From a checkpoint of a small mixture-of-experts model trained on Wikipedia.
Size: 9 layers, width 128, vocabulary 8192, 11.3M parameters.
Experts: 16 experts in each of 9 layers, 160 clamped SwiGLU neurons an expert, 1 pick a token, a softmax router.
Training: a variant of Adam for the experts, 3927 steps.
Below are experts of layer 3 (counted from 0) of a mixture-of-experts language model. Rows are named router (the router's row for the expert), gate (a neuron's input weights, with its number), up (a neuron's input weights, with its number) and show model dimensions 0-127. Each number is 128 + 32 x the weight over its row's rms, rounded and kept within 0 to 255. Numbers have three digits each.
Before each expert's rows: a language model's description of what the expert responds to; "mostly gets" lists some tokens that are sent to it at least half of the time. This comes from a sample of Wikipedia text that the model never trained on.

# expert 14
Spaces in table cells
mostly gets: " de", " x", " Dem", " Win", " Los", " Qu"
router:117135144113183136111141112082088136092173102103078123128128099148116085111140098122133111092087136161098087063131117102074151133131155160219105088113104106090117143159128109102210082094171151110136105078152076143139112059146151139134114112084134085146136096121116108103186084111075143141137108100173163147188067094145149166173080099112089155187129093165144156180174160106131126113112
gate0:161178108200186148156151094154122137154101089101129166083102077135146112127164119098113121111175077156131152176107119156130121106175132105162138127094156073142094127098153129147199090170082147149133115152101129143084110221187081137144174122137121099117105102136099147177129082111158121183179118164116174193144150087142110118139115175155108183102120166175111127170147152124134113106051
up0:137145167097124112096171141142107041099087145128139172137122117173083057117149120105139080153131111132116137183120172145151182109080083120108158129162116057090135118128128099135055098121108142142102178157153133104131139180141142178159179088124078147116085160179099098091219079127186146157134179124154140124161182098077126155151136118145128153149162140142116112155189116087145097121150

# expert 6
Starts after spaces or punctuation
mostly gets: "present", "towards", "Th", "year", "with", "In"
router:099147145142096136120148157138165135071081135069186161132081091142123153155119128128113193194145104146096079172113129135198142094148123114066148155090162085124169146147109140174076129131111120097156205162173139113168151122116069116098123120183051133137087154169151156123148111149140114145119082139121108094092147127099169075160219109136140097115097134166114146084143098101087099154153
gate0:147167103151125159185160106149104132125099148120182104142133109186132143108093126192101158072143119076079154143101080122151138137201185090111157123118128107175103101054132083176146126161162135087142123209138132130062168142100078149082126092151157112139114082100104095107136091187155124103124084170140162098134081138067130136138171160147120168131141140196107108131119135135067151089116
up0:190140125136104170162163071107095105133108176122188136238151092167111162081110139206127125117127116108130116104110154139166118144172170134092165161139156095208148121058137102163125071186162152116124126190123117104084170159081102161077076131157127107116136089065108116108139151161153120118138115192135149096130115148096115111127155149167090141140153170119093127150115126131096157093125

# expert 13
Table cell separators
mostly gets: " |", ");", " Joe", " Ga", "):", " storm"
router:186146120160176142133152055126100151121198133108078105124135109152088086156110116091154120112154125150128172057162131125101129074154127121177078099131101139093157148137164106072185076145151117142094092076110112138085068118117096122158084111102167096136101089149091140123163142083143086158145108115128110205183079148116170132174115085094076116183134100145142142190163142135134118097086
gate0:137134141114126130192112132175146097118142110118156131139073103068143157106154155128163164160128115121173125162157078149135072142147157149173111253099119083140089178084106158104091194132110129130174156191125210117131105077131108115116163165123086123044120162063155152149157088137120111112140098149132133098110169085138140161080181149143149103116106165107097098098126154110132125120131
up0:163119176194127126150147123179180133050172149080118118114136121110114184160167118107142182163159105150076147127118149194110090115161120139178107199110095088103135193128103134118107140134115170088124128145113160091100063105120098093161100186100084184121076149104072151173153153123176073112104086125142098120153118130111152101119138127073100069118101168123133092082138124139155129144080

# expert 0
Mid-word syllable fragments
mostly gets: "ctor", "ct", "tin", "rate", " focus", "dic"
router:099150159091079101140125176115158147157094147178156108200143115172143078107086211176134101100096125124144095185123096097162138094077103139121121169195136160193162114124102124160096130089149124098091134177111136149108138164125143097095182106125120173098170119146162081145076106111120179123167077110146106119145171165084123110075148126107158128095174093169143057103167170149114109124145
gate0:132171125076128119173108123151099118180129129147162140149145091075143162100134155172142099145143140086171136117159151092122073072127125115177059122158082135141068099080149128120112124182115115140143109120143064175127113116145118142090140158132122108140148085064125153142138084125123105100173121231062150147088081136116144187123132139109110084164081194179144058102143151179173124135119
up0:132149195112102108129159140131178082150095120163201104190169125121059114150125136132084072145150144096076141080130107152086128113173123103134105115171099111064107151132134141141120129105129139114186114078178089109134142101132130135110131152150140107171129101115134133134096094182149154093109098184097129110150138096092127192112179145107174153072126255140104131096091131170144103121152

# expert 1
Word-internal name pieces
mostly gets: "See", "&", "itch", "FC", "enny", "ö"
router:146097126131146151104141155173122089134065106146133174070124179092067137133091156102170091113104150151155109135129075149116125149166186168080168156080110095110064172100146112101089165146116178111121107147135142072143173116083118164110143144217140107159105172102105112084103105143162124134088163182096105099111114160137103148071169174145175087137111172070122137092073094153108133107105
gate0:124102100167114153137143089109166164081098099108079171101102125096160149116179083167129118192222118197053163115131063167161105137148147121106091102087099152131132119084095121137106134101121157146104179132155161066140164152132108166169148081133117143117112126103094113141121104096059090130120127194104129164112131098121098119170187117067161129111142130149163096112199124145089150155093
up0:112112122098135107197166133193135129108112080116121127117148123135119137092197200126148143147103167153131108163106106114175143147103110147142054162126141129162148150033094093157077165115178132119142141144099174097065153164128100185146170154096073113090120142124147080132134103065162086156102125122143139105111058131130098096154182125114136128166099119116158055093183134193130152130105

# expert 11
Line breaks, section markup
mostly gets: "\n", " \"", "History", " MF", "|---|---|---|", "Career"
router:129092078104161117120144083172148150194108130154129133188118136095130107108176095107099196186165143080099172108187123136134131159134117151106111117081142036125108134099151176113095169115079088190154180113114120110088142123161058134094083144156070144085159101125160173140140123158155120124105136105083116131094173058106120181153122153160151110095135097101124132169133100091160173146102
gate0:078118120182177123143066115170139150137108127091087163115172154170133119153092113098086130103124125116127178109160096125121188160151158167094201114147136113114110186093155112045124114153124151128100149133109156069131130089125182179107146119178120144088134117073128072152087118111091138120234171124086095139096160195115134108152141132122118103114155119146041112139080124120083134123121
up0:169128122173184140106079109089136150152098131140093120152148160200127128097076116119139060082133137164128120057147131107124159150118137148123211117137057123124074180113110127031118067147145133103085124117149113132139122091080192149137154121110139150178100166061150080181133136097073094124172118157157105130128115157106163072164127144137142115150097148062144072129104139121119143118124